config.toml
hidden_size = 192
n_experts = 64
hidden_act = "swiglu"
tie_word_embeddings = false
optimizer = "soap_variant"
dataset = "wikipedia_en"
Below are experts of layer 5 (counted from 0) of a mixture-of-experts language model. Rows are named gate (a neuron's input weights, with its number), up (a neuron's input weights, with its number) and show model dimensions 0-191. Each number is 500 + 25 x the weight over its row's rms, rounded and kept within 0 to 999. Numbers have three digits each.
Before each expert's rows: a language model's description of what the expert responds to. This comes from a sample of Wikipedia text that the model never trained on.

# expert 38
What it handles: Military and war names
gate0:498490488484492515518511454509505504497498519528501514484543473490499546488470489494502514489463480470509476478502479498469523519498476512523549492497502492497479502501505540535450471521479527509566491475464513507501511476501471476522496449527443532508515527524511536494484519548500463516469526501485497464492510541457513480539485515486552522523525474468475505526505511532464486569520535476495508490483475487463475477546476521505484487479491484523558574540464505517489538504526488465509490491494509511527481491525521469509474460553448504515487496536475499496488502491526494488
up0:444498494494487502529527491496537472518512555501478503469523545483490507505555523496506470466482470500524519524511487473535501528472510465472503462524520499508473525526524517496526512497486492521488501450545506486561503524462483460495531509512476528505483491488481547516475473503476456511455557514453488486492496482493459470492484490511461494510485484468529496490463500446514508481495542530472482514491474538514488555511508487519528493537528485504520523493517510470495488500498480504440462494481451528485496459452542487478502518518489523499447523516458512484471505500474510488
gate1:466508508473462512545539495501457533474470491500511486486492457522517526531487451531505521478508468483495517520481521474497521503529490487517518480491524498498493492550505534469477521570500519501488520488479486475489484476468471531455445556490526481493510496535512473518506493491519490479496508487499561555534491478507533512518503488484537514488449499534496487495459523509508516475497492483499501498493537478484473490498477504536513518482464522524482492520527476518493514496526456437451504478487494537528456531482517491496497438513492497507567488497496518518547523532472508546
up1:537473484515524545529468448501520509498491521506525535548488447493485497500476454499535468503462456465517525542471526474493530515485498499540476498495484499515525482501528465525485543519465488522507528525505457523462527515545538481505451491522471537514483496492543525501488541514514479496548504479502456476518508538486511504469489533488498485497514535501505514484521535495542534499513564486497523502511561467481499488508495464493493464510507508496501522532517473531510525460491499516490444495522444493475514498486464470486482508500487476492490524508476494507512499460528551495

# expert 36
What it handles: Person surnames
gate0:500522519460502514519509497502485486481448484497485541495483460505510520451495567491514506485480462509448490508495482498453514510539488482492514500499518507463492525490486518488454496547518525535492499495503530536478509476497517550519496499470494457482491524506489497528516526480495438517503516482481475512421480522506472487472539554530531525516519504503530499518501516504486460500444534471506485523534501472538472500498514528532501510481455486520472484467454502485497525511528492453522497488505436516534488478540510471512496533477435492502523497524505502508531480503478480527
up0:487470460516522488491433532456525522497504519545498544485522506497511485527542504539483516500530484508483498528514527496493498503496458502517447503524506508514524511504545523502500476518492498497489485487463436496543493505503499497480470521537513509463467470514502481495503528529499507519485516524503516555549469503471497491516458473473505503559509553526516505503543440502486525546516511506482504540527505507470494469474542494456559512516494485465514479454498503495523512497423547455511491518481467490477475486506467492499495514463513530506501532489500491496477474491515487482
gate1:464499500473516489482482507490480501474500453537515556527518506524471493450497486516517519473451518507510505521486499508481490485485488454505495470530506474517510488540510529487565429463485511512511468517495501485457560514503475494467568531544514484518505507502502512444478509517524472500512515473500479545519474487486544553479468501560504523480488505532502536536459498494509543518496472505509458488477477490513510515496487520512496515516492523492480494531500527504563496469441536517501524532486497487503462508475487501462490542510527484524501503501481549478497497504495482486
up1:460505498520502538521477546469467574524459507536515487528501466488473492498509483472498472487554463488498498499445489514521498506513536509502443492490481536507514492496504478460491547480501478491496477464480519468490510528485513509480477511540481490502522434546515491521532513523502551469520490511469531482495529519498493483506445521471520522489485495505518523521495476510496528526509522511505479481509484498537508522515574527520529479515474521484521494495479507482526478465489504520438506467515481498492507519461496530504545535452521479527483527505467508453546471510510489479

# expert 34
What it handles: Title-ending punctuation
gate0:509482497528495515540494471496532522483487496543516467528481529475528502484509471474493463546489536504496513539535511515534476502506470498514448540545495476499489532498552505462457458539475496503498496475517518468494478467524510480469516487495496448478501524490513501536497494491489506509518498529501453471480469518497506543484501533511498471502473481531496469475471512524504464486527511467456502470468538473489476485503524537501515465519491457511547478525526496470444502537516489521515504549436520552518520527522508481550463490524462492487516517497470515518484510516511515536
up0:479534488522504479508501452468477515512477464488566471458487560525475526490483513511515519475480533512502526509492483524510534531547532480497455460535503493504499492474468471504460526494515487525555471525497526531486513476520489537512478508476468490482523472526527501531519505501500508534492463497475510536494516504509500507496486502512527498524515545499512519493502541511492480474527498495497467554546494529491530481501540485499446487477505520498514487521483532532523516501525506463536495532475502504573458502534490541530463464513469478478527561494494487501492513530492507550
gate1:493493441519480542538477534533528495469518474540492518489453465501548512482491492488490484531477513466522496521502539544520493480491501532487481532507506500500551493442511518519488501490528522452548511470484483493487473496478514496505518503522492477520490560520479524509486492491496461506533525490522481502545527539514486458461497549517503490526450499534512506506470486542527490488508506507504490515488499502473478507522486530499482452515471510515532522509513483471459500520533492459533533533459496504531474510478489493549522486528499467493526509490495495456501548506516573457
up1:509459501490475491467497484505507512453509478472535526453522534466540454470479494489523490519516518466498442506489531462516496491497500493535487533515536474513489518474523526490524496514496517460495496518529528485473521496559532497507520494523512475465551582503537467515481505485513524521492484473501479453487500506511496517481490531470505482508509539538508449517474443530530507512547518469473533489512482487502506497519475501523534491503503469524513526542542477490508507505477558493487482484460497497499532474506475463491519501510443529498537502499489515499501520480510563527

# expert 11
What it handles: Place and language names
gate0:483512506491480511460499502453566515513484472513471482490458493527524506466472498503493509537475497495495524482474515530476515538486499472527476484525477561511519502488508478514496469504505514473470488480495538468523481480525517504491575513436485507483502537488483485491528479498518521448523503494463508525523511496496509475496471512506533516490483556482485488513508532453460485510505504533530518475497484446514519506489500496538489523494511499494462477494499505508498497487457500533514527525532490541540516552556530492482514468506475492536504500500520551506540526490511551420
up0:527499481495468508543498483471515527541509525509525533499504499544457493490507534453498471477476440526497499508494466537501495527487481516518495521504494545509516512520500503459480509516485492496500497494532488537521491463509484483542474496495462479487481512509531489547541535497489480484574509506492481475520491510484480452536475507505496485459514505447479476544490457530442521514495499505466508464492468521486471474482485497453495528484523484498500488495503474509518514489529530528462470547551536449498484429467498473506498468497507482487476522464517499472527461480477514495
gate1:537468465474505502458534563490521473511551456516508490506525548525500519514510502494502486505465486473515526511444496481484522468517526485507535474542486532461511498487514520510456497512493498513522483496500523484494500467500547461494521535503495475492465506504494508505482512453486494452545460517489527479511514484508461506463515506515556507478467498509504506511515494491486457490493544473490482494469516532530457509503489511472520524526512478548502497491493509491484496489451472493515504452530494444528538465507502502504511457490517517507543450525451557561482511488491489479
up1:501510495475487461478511490494490513503522508514502493477452492523486488543527523540512524504491512571490506496491441528487491510502522495507485495519492508511473532562491484474510500448449512497534500505459496564524484478466468501453524479487459525495549485487497501499487487526527499521544515499525514543522484507493500499488524510527540503511519531496509474491466519503508509510507517508492539506554481504570523524502497478502521473498523538538476525495509513463506510520550465462479512470550517468487495524546499506506487518556474483510448525518491490477534450505501460460

# expert 46
What it handles: Titles and "to"
gate0:542479522482471490497489505537535495516516495532482506508482481537458475468496505525460510470484499496526513512530485519502528472524466490531458480484534504503513545509500493540513505516501483497491538473471455506496478519506471472457523510479507475538465524506475485455470414532497493491541518509507516528516504551501509468462504521492532520507533503523486505486528490492514493484482514473524454482525493489456462492479492508506480460549498555501542439506489535480497486483513506479514465492516506505436502472465513536526505555486494504536528468487524498476528486550496497506
up0:501530499454479518504503529498475500490454503505480495482453496512506497502514503539560496506507484477520464539499483542456517471494534495491522478487507524495476497517511518504525502508528528515469493549467499489477505470540537469508469507535516483496502517464525458503527501445518534525527501501478472501489533554469493445507503476538499484484535486534509457497463533490508537520485535527484517506442503514464501538468501530521525464475481529528480489525506525526529515560567516519507514492479518544505508491497500474508502532477492465517492514477492465540476513511533544477
gate1:509496495504496506534544564463540531537500541503499519564518526534497501495540538549461510486522479479521518498519470546479521520497465504508512493507529469549517519528484485447483522476510473524502559457506531487484505472502505509507498475537537514472528507485513468541494468514509498490564524495544502465508488495517457503534519478504520514509512497494489467516494489508490514491498479465500535495500484495497488486494506497521509474514527525533505533538491535500488509510505484527489518446555468530490490481544520497480495430530522507509538517484552524487482525480521484530
up1:537507478466502525536505498479438533527478444492499512484521476547493500509479496500507498486496529498503534478512537478518518553520512506484477558488511471470514517472488506526481461494464552506488515495480498487533472481517478454489525493480519499505472522479479520495513547440452551534521506474496472505469496491507507550520444530547511496538532501525515495502508498503471471516513454463510454489507497520467482509525493493512515457492482509461559475452511483502482529513512496505518490522505521482473499484501505567506494524512476483479490506463505540514521467540531497504

# expert 26
What it handles: Title and heading starts
gate0:499474492521529475505473538514438425467478519521495495523491501506511486511437529501497521539525480473511511474495510539461502506495502457470499471539484493498559513483509529487495497541513466454544433500517538531487523471491525460451490520529466493542507536493506490519520542506475505490520463501479514495528486497513497498509484488501506488495523517513517493489475512538501487496537478503494474530558515497509533512527491504498506550485497501463511481538506537472521518482477492459527482504487497511518469507469513524496492496484488465566521466556497491474535538522494501539
up0:549524521476470511483473513494508431473492500510467510495520511514487472507517547447467465492549498476469456503506521508484479521510497466526455475504493508470501498466499497510481498518514481451513455458520481544467513500496537470488457462493474489536490510513535511529525546471477455542527487488467512453487510543496541515539513479505493464528524500505511513514502491520496511496475478487515434515508492523540532537486508460493494505508498503498495498451498510473496531477446514493530464467518495506458482497470519518521465500522492516530533474513537496485518474523488464529
gate1:502528489473539481498478464541507481436510480521470489543522539498496496494500510501531494524515486483490530494509468475476493502508534562528513508521491497479459478521499464467466522509483520525472498506550486454519521528482492472570494494515480466461554490480502513465465488496488497520490536471483495469475470494491452510505491501533520530531556487547467513519508509476532467525517510494534492494484492495502463510490546491501489530550544553493543525497475524567494518484499496525482479476527520524503485521519524465504529528484478510526495493489481481492504525538469507486
up1:493529497513486472462510529461486494479504488488459505527449509535526447515491518524496521518497544485491505460483463457492478488469535511472477524501497497440514508528487537489453459526493478491503474537487493517549478515497510549546533532466547504509477465471504512485497491532530500504517507527518519504487513484505501521486502518514484503512558519502529458457545459491478544528518514505488476452514465474462476520518449505520458490549466508473496495536453493504505501484480514543521488539489484470480521508486516511515476565524471510503508479487486494505495475481508508493

# expert 24
What it handles: Time and team nouns
gate0:494476445492530520538530489494548501531472466521487541482507509510495491512500456523478483541486516451507519513523510488488526485500487520482471489519519498516524497501495457479460532567473510473542516480488544500489500481470495482512488496542459484496516511469507488443508501441519481520477495514468494517517487498511496481500497506516506495494481483538511472508449520502514484528547499457527521459516500506482518523442499524494500527533528537503555539481509498509559528487499485498505500517529522515484521509505525487509519508497507516495483504525521543535469522490430543423
up0:529502529473536491551523469449473479473549487543476487535431511513508487481518505511532523483505497523489505494520491491506477503520548501496499456512501480449494490461477500538534507477506462474460518505495496494517488485508556519545536488511478496508522495443480518499496524500470530516511476489526505496476470471487448512498490507509437510474493478499585480489484497502521529527468476480517504583493481466488519541500491520484496469484507510470527502481480533457474536495490506534464527499487510520492477467486500510540479499519478496500515460508542503510505496499516512532
gate1:466488531499541503502486498533505523493512514515440499502510517518487521397530494503501512514486476477470481525441480488450469490508499479496515469542481464528517505518497479464533520537502491512508509488479492519513536528523489532515548534493508524465537530501496500519510457480491514531547491495496508506497506507508486447524538455528486526482480467496520503520494523477522463522514490519523451515522495478481488489465521483498476563541508520497539521453497522506496520509487474553488485492504484523493505474548481472547517541498465493487487443525495480508530515515499478494
up1:497511505504489501494456487431521446499498500495522512518516507478516502538491496467485504526547463520455509496491535493516485524494489511481516516459520495523467529515470502499473475461480520517481522473518484454517477484520504510515489450517483503477434493513517497430478500484550518499509514492479503469488528526465485545506476487489495512537518564497517486480565525519524479503460540494485529471522480493473536537508468440504483440476486458478490495497486524515456481462492503523493530500520506528474492486480493463485515538507501550477523482502476509520513526499493474525

# expert 25
What it handles: Plural nouns
gate0:493501497502456510508518516568523517507499459456509529526466495505483511511501506530514463538461533480461559482524535456495468520493511511480459497484499486483467487474509521507527455539470542477492483460489531494497547516506528499519516515538490542499475515511458540506544511517542515463498514507524516539489493503532492534514506479522497506479529549503479494483478511507518488450510469513496522484497485528489499478520470506518475524471563564489555520504491492551536526510539470515507550490521490500497507498492508515524500515470530501521512517484509551477482462508493522490
up0:509481501501493486517467496480481496513491529531471471487533494505501502534484537465478475515508513536466486495466522535506479521498483504503492522512472524482508510479522474504496481479463540492544505495542481469501477502481469474516459495514520508495508470473455513476456496463464513518551480494500524505499497521482510523497517472493485575504452470478517568532492492462503468523493505482510533486511502458551535506457498490502523532508519515494471499447526491500514474533510515490554485516496540524449508466514485546506482506508526509466477502540534466513527517532424470533
gate1:492514498482492502493531500492495544478470498508468496544441490522498528480487462479511499483500442471505471533498510489499505457518485497514480532550514493481520484517524508489532523512520525489499506455545507524506485465482514518458478495459458470493505517522491519510487521478476416421506539490532474482461523494489499501511527489514517552442484486492499485486489514511482490506503508545540522471541497488477475532518519483515482524474517510476513558506468466473474485499501499462489518540537499491524472518497519506501425471500500490484479492495494541514483503525547469502
up1:487497468484485510505543462489480507528524540518482475485495509484539504495472522485488486498493475539479487493517553537481455513495472470498533534503477486497490502527454542512491488494454535466506511533518465517495502487487474454502464478500536507505503474446490494443485483452532527536474482544526555540508511527494506529508494476517490541510463480511498461519514464464480478438515471472510498506503545483552481480428515489463527492505520497479494477474506488497514494487484483529489519516505458534496517473462476528478460516520523501498488517515536507496525461488502529511

# expert 3
What it handles: Sentence-subject pronouns and relatives
gate0:520492490526501495528488492469481532507485472506452510467485503491530490520486475536464490476461501519471449504500507465470484474513528519508513518517490475502538483478497537506519479540483509496504503514539502551505488508509510519547478468502511562506498514501555553481491512507474526517523489457489459463463513469496502520534534518553499500523498554487499490515524498557500501511514505518527494480495502512494517520459548503486564501501502490475466507508484567527471524497471555513484493476505448478526474551507496494510523488481467510487485476502487468494554530465498543476
up0:473482467489501503504479518504464454466488485488503484439498502499498480462482503535483554535501516494493487496517512516502517467516512504501494506495524500531496504510506542478538513491487517509478509518490540530498533534506465545498524518456466481539525528500543493491518501555472487492498533487534512524539514502511470497540480474464509504532545575538482473488495494499513459469518528510519516526492427545493525501508493465500503526474526531498467513495500453510502471458503508469526471492501439499475469525520492500454506535488516523540513567492500493488474527503467491491
gate1:534490469514463465539452500497464517469493468509498438528466453526493500490481475478528458485476524500478522499480500524478532524486450498494492521507494511472517492504528476523478506538527514480523504502494496450525489476494499518471494523508494487481487514526437543522475504503502458489541552486538528489496532524525519526504467498477511510489466507499479530539459452471477487515568504495504506469520486503506489477489507481495491460543467513507523527497472469522496514455499507520470484528536514494517506527504505549526498514532531512482533471522446502474465487548487478459
up1:473477537506509517476555512482527459473513509418518506506539531495495502502538532508495501500520527543512508501514505468496469498509523495498469494481480507510434482484528503472495507463516507531525472483430546526532518514510516547508468487547541499520501523494506487464523529535517459497543500537506483508454512478505513504512504481477494496492502512507469511485551490517478450554521536480483485517501523502541484493495481504522452508508476492512500519489488481521487459465516512523516519450505516491479509497461498529511496528511524520471511555483463487515442543514486496458

# expert 40
What it handles: Foreign name syllables
gate3:522516515506442502564474482522455482450493492519499519475494501513459518508499507507550474462497502479531509476514519550508510532540522523524522465496500508508520507502479507529538530500512505537507506457494515485481494517499507503496529511565446506502522509548515505517470468488511521553497496517485528520481523495497437476492531558486501541506513483487475483530498521509556481516524515501501506484518526504494494525520487494520498460490484518489540554508487502511449489479501504500502537548525500478489530510461499483537516489501442441492508466511491532502440473469498474494
up3:509473512502494483509491464504494474510477481499509479480499470527503525525544476463489518534544486474521497491478486530500508513487430491472525511484487523469519498472517472505496521510496469468524513521536483493535481500558543559520508522504541536499478504487520527485517484531502503509526506472489498521514464536469502487521486512453485506513454536528514523510527466509460493484432466536507558539521499519443499467511468531498509492496497476477503503554482453477550497499490468504525507515488536501493522511542510495470496478460466490539517505507516539527530517542473517465
gate4:501499524525496470490560505534542507485503519517522565480504506548481497459536516504499497497483492469464517501500506494532531477527546491504528535509500472505538521507506530494478541518498550481497492511519484507489535483499497441498501506529476505488489529467466583493481495482461461518530523491499516482476478545484515454482440505516521501527485500519496520551491534479522477500546527438512509532519485533505498540461466457512485523539517501518503486534498507462486496497516520473492502505481540487493463496514498458524492462493535485531472523501514525509499459503483480487
up4:482519506528507490481525455483485508478482491473529504502462488503445504450455514531466508532515497538474537493432508495489490536492528453519530510502449526557529484572473503522492493512479487472457477526504514506491517521504512458489526502453476521483545499522440508515478465516526516440492507474488503513508497454482491493480503468480486497515504500513484493519491497460472507487501479502530460501478510484542483500482510523515483498509475476485530512547456509509448530516477510519559467507502472496472529506530519493493506473496508471490480501476513507527464510531495554483

# expert 20
What it handles: Abbreviations and name pieces
gate0:524517528424504535505508500527474504492518487424505505490505481515497527540435506494505503493479476495503476525489525510462506502534480527515506494498519509501483491518500531495507515504516522492465487482487516476460483527485519493521498512511502445475533485542505499463461433495519515526518467489470496523469526508512489511517444499535510505491537508483486475493493492478520518472525532548511508499492542493469429488502499515508490549488494474532548454562474479472512499494528488497520501473509492521474484490536536497465429465533503466523500463515462510509493516502531527502
up0:518509459555532515494470572530518560485490489540530473468479464538476524500506467504484497498474533508481504503518531478528512559500534524493474468522472478520487501485511450508500507530533487524518487463484489500480468482495505492447530514470512529499487518545495497515535553484501521522482477506483479487539516542518480497508537502493509492520500477510515498478499423497477522519480488500473476459517544498490501511517469512519505478496482506524458506477486489531514479460491516500436531442499479494474528483441478508497514520514507528500517490500471484447523494488473503500
gate1:554500502519511496487481516460529460521461490491491429501470509501522528477479464483506515457520488452503504502544542503509479489478523499513491502513528473502472473489502465474479478485512473471520497537478507499520506509491514478506498538532467485515529565482540476508489523503516532541518476482492473485492538510547515496524491500480497480508480508517496501516552514502537513519546528475552515539499484486482489482506477516505473479512545564489479538520508505523488533535491488512524506540537468494542486501520519465502490513526468462444508421513499523508509517524488460508
up1:451524454497513482503546475506493516489466529485506486478508495463490495490528462543482517542474513484469479535494522485489471542485501501422471536513506530542489512455474516513480478492505500501491441509495478484518475501516475489506466521475493497538498525502521537526506544490489580529537495498495470478470510556530502480489461486464520495506485510498511502512521500453487479510504503460538477487502448501478477483491433516505501519512497475503502520525496492483475515502460475509524529539473502501488530543530507515518483477502445453522519496500483527513505461514501454485

# expert 28
What it handles: Table and list separators
gate3:528491496536505486471489518465454493468477496505521497473513509500483517486467482480493525488457459490508489532493495481514513471498466513495447476512510507473470478463539541506477528523482488489519516499524547518475475497501475534466530519475484516527484515510522563551500496517526460478472508477472533497493500570502480547480554507454524513512454504537476526496496538472504457480510483518501477528495516505502489490498535508521486503525518521494504520481489479493461525525503487556501507490500480553541459467469493488500504449547458497512477504537452502537533476526486511508
up3:536487449548495487523516558541517472520532428510507506528517498497499502492420477533503492491499528469509510486509506482519494489506487539437498490495475506493543514501540498521491483501467440500528547511463490531476530524499472480502509491529496503507483502507482535513475507498488508464494492493501512473497503509498508534522442540460538506482463503520482496451467491518491517484510549496448488496469507529487477484526511527496532517477524476484530535520475487488518502469520509429517509487492509509511482479484515491480508525483523483523470487522497571510467517449504525502
gate4:477477532491493493544463460518463480507512526501516518487531469517510510506514495475489521477507504482512510524534489496455513470494508483503477520512490487508484474467457504524497495492458511484536473480474527491518513534471478463484488512428449473459488486518494492477526466531501448477488453501566543486496473510470513499543481536532542486522513499477492492490500513481525499479514488508477483500492525433485431453513496527501541478493507531480477520429497495518487512510467474497521517511497537454528476499544485506494474485517470466512495507472509487539539511511460498493
up4:502483471517525481565500476495460509523504510510496513493476512499526485545514500475513445519540445518488540511502504550504464504537463516508528490467495422514511510534475466496493473502532490486486455505502531484497486509460501481520532488504498495492514528528526483511516521514470560485502446498460476575544501498490499490490487473517482498518523509456515460495499453522515499488470474476503494493503481533497517498502456524485478529489498444505496500493544510497480464510507508556502475499500525528510458498457500470495467494484450461478464491542484506497480463502517494510

# expert 0
What it handles: Geographic location glue
gate0:490504492492495498514500490472462501507492478491528509479499481506509522521489467466512487515439509521523451508519491507457468521518505456501528476515538482525496464549508475481470490520484498517478490487491475556516528445469525538508518509519498520462532509474542521507521512483474522517502528490509442498502507506498486446529525521516478493478507504518496467492520454555471513491522482513528497515544530487479536460496499573512508488514548504493485517487525470520546564542519518493485443547482477502487509537503485454517518490503514473488505481508495479489514490532488491433
up0:545508436506544502520516461473463496487488477468488508502536512514463539552536508506503468510513505488491485513488463515456488506523516497483527471530500476514499492471556461498510486505530531530532531486498506506465501494472500472465517517515481492522516493470481482510540494513489503520534489508489526488512523552490473520479496422502500462471490499514494465492484485509556452498519448515487514521474480540479514524450499474505554479417530487516501505462514500507497521496501526504466486523514481500478535494521508477529472472487507490482532501543533457540510469504510504506
gate1:525514499511474485498517452553446481508498480549486531486507472525449519490462494476553502563500458474506491441524520529529505492500504471528484478489500524498471493501500485502495515562527467478466493467513458488468455502549493494491547499488505491497493481504535504512530451476487457491526536476499517503486490528492495467508496511500468515477514482474459541495532523509508499488492518504541492504441497583517480553553473515508504513536487515549545533473504498496509503474502504501501493477519485478504476491485512497499460507511512476518511497510480497483484468517482475467
up1:499512519496486482507466467558495475452503481538511502453503508509500506502477524458463517515463488485495515524528522508514543526511497520505510513512504479502518545524552485499515545521505466447540479525481477489513508498504482493467453500555550524480519534470498488464480477497542481475516501489519473512505520503496450493506533552470519531526521516501522505498509469519506454539468492483498487468509487485498489507472489494499534492512490502500555513581549496450494472553525499464544495535490481506463520465492487489499508525521512490550500484483482533492496506543508475508

# expert 48
What it handles: Single letters, initials
gate0:484475456494483513534519521503505515480493501476513525492556448508534543498508553527506512488524511516533459499531506495478513476491498479486515464507453517532504485499529516526454507473502499510537490482460475534497527498481510506511484488505471489529555515504483506490512490525523488520526539496502507533456476520517512525545481489449534496491480499468455484509523481468541429533510511430479513506534462532531505477537529491510517516498504482512509491519527499504476527480463524553484519457537528461503497501531515486538501464548500501500540477513507489447472511518485503501
up0:535512477529488524519518514526516545517533485535488461484503540486503480483458510486496474506447476477485474509519479550515471541502503539496480477488522454484525506486470504495464530525468439486464481514555515497551504525538466494563520543489541498473499504494515507476487487453460508475520506520521492490541495535483522460481499496485505494535513486523489542510492488541483532498510500511460463496494506523449481484467504443509471491491482490523512508478476517517506460531472535543491492512508516531496502527461510494464506515471499491509521522489552491512505513512459511458
gate1:516505435493493475491496485553470468544476513494514504530458524522548511480457500520506515546497512506540476485543531510532513491554487501491534523488479503528482484518487513483485486527489488482492509524560520513514499479497471501503534536468527533503501497533465483518529496487513540495524510503489505513496509522500506547508532496530486504528509501545453511520505501517532479468505532503474530501545467481531459496568480547522555509461531532496505496519513483476495539491486469508483507529528498534503521518505488457518523502565525492534495494521461488515506528507553537494
up1:494505484505490504499500504546506500538458504489512467497525470517544485447537495471495523517528443453493506539519483517536486525533506518488507504501510491524510482501543501561502492534520515476496506453451516542502448506508467495461467529511477520521492542504494523500486483536556571484477531469504477537482507534493523488468548485500493506513466476504475503490509537458513479503486452475501488480469511473481467495518494480499532498487469486461517507471512490463485473497526517508531482479508497443495502452501515481483501481477552499450499518542506508457469516504484497497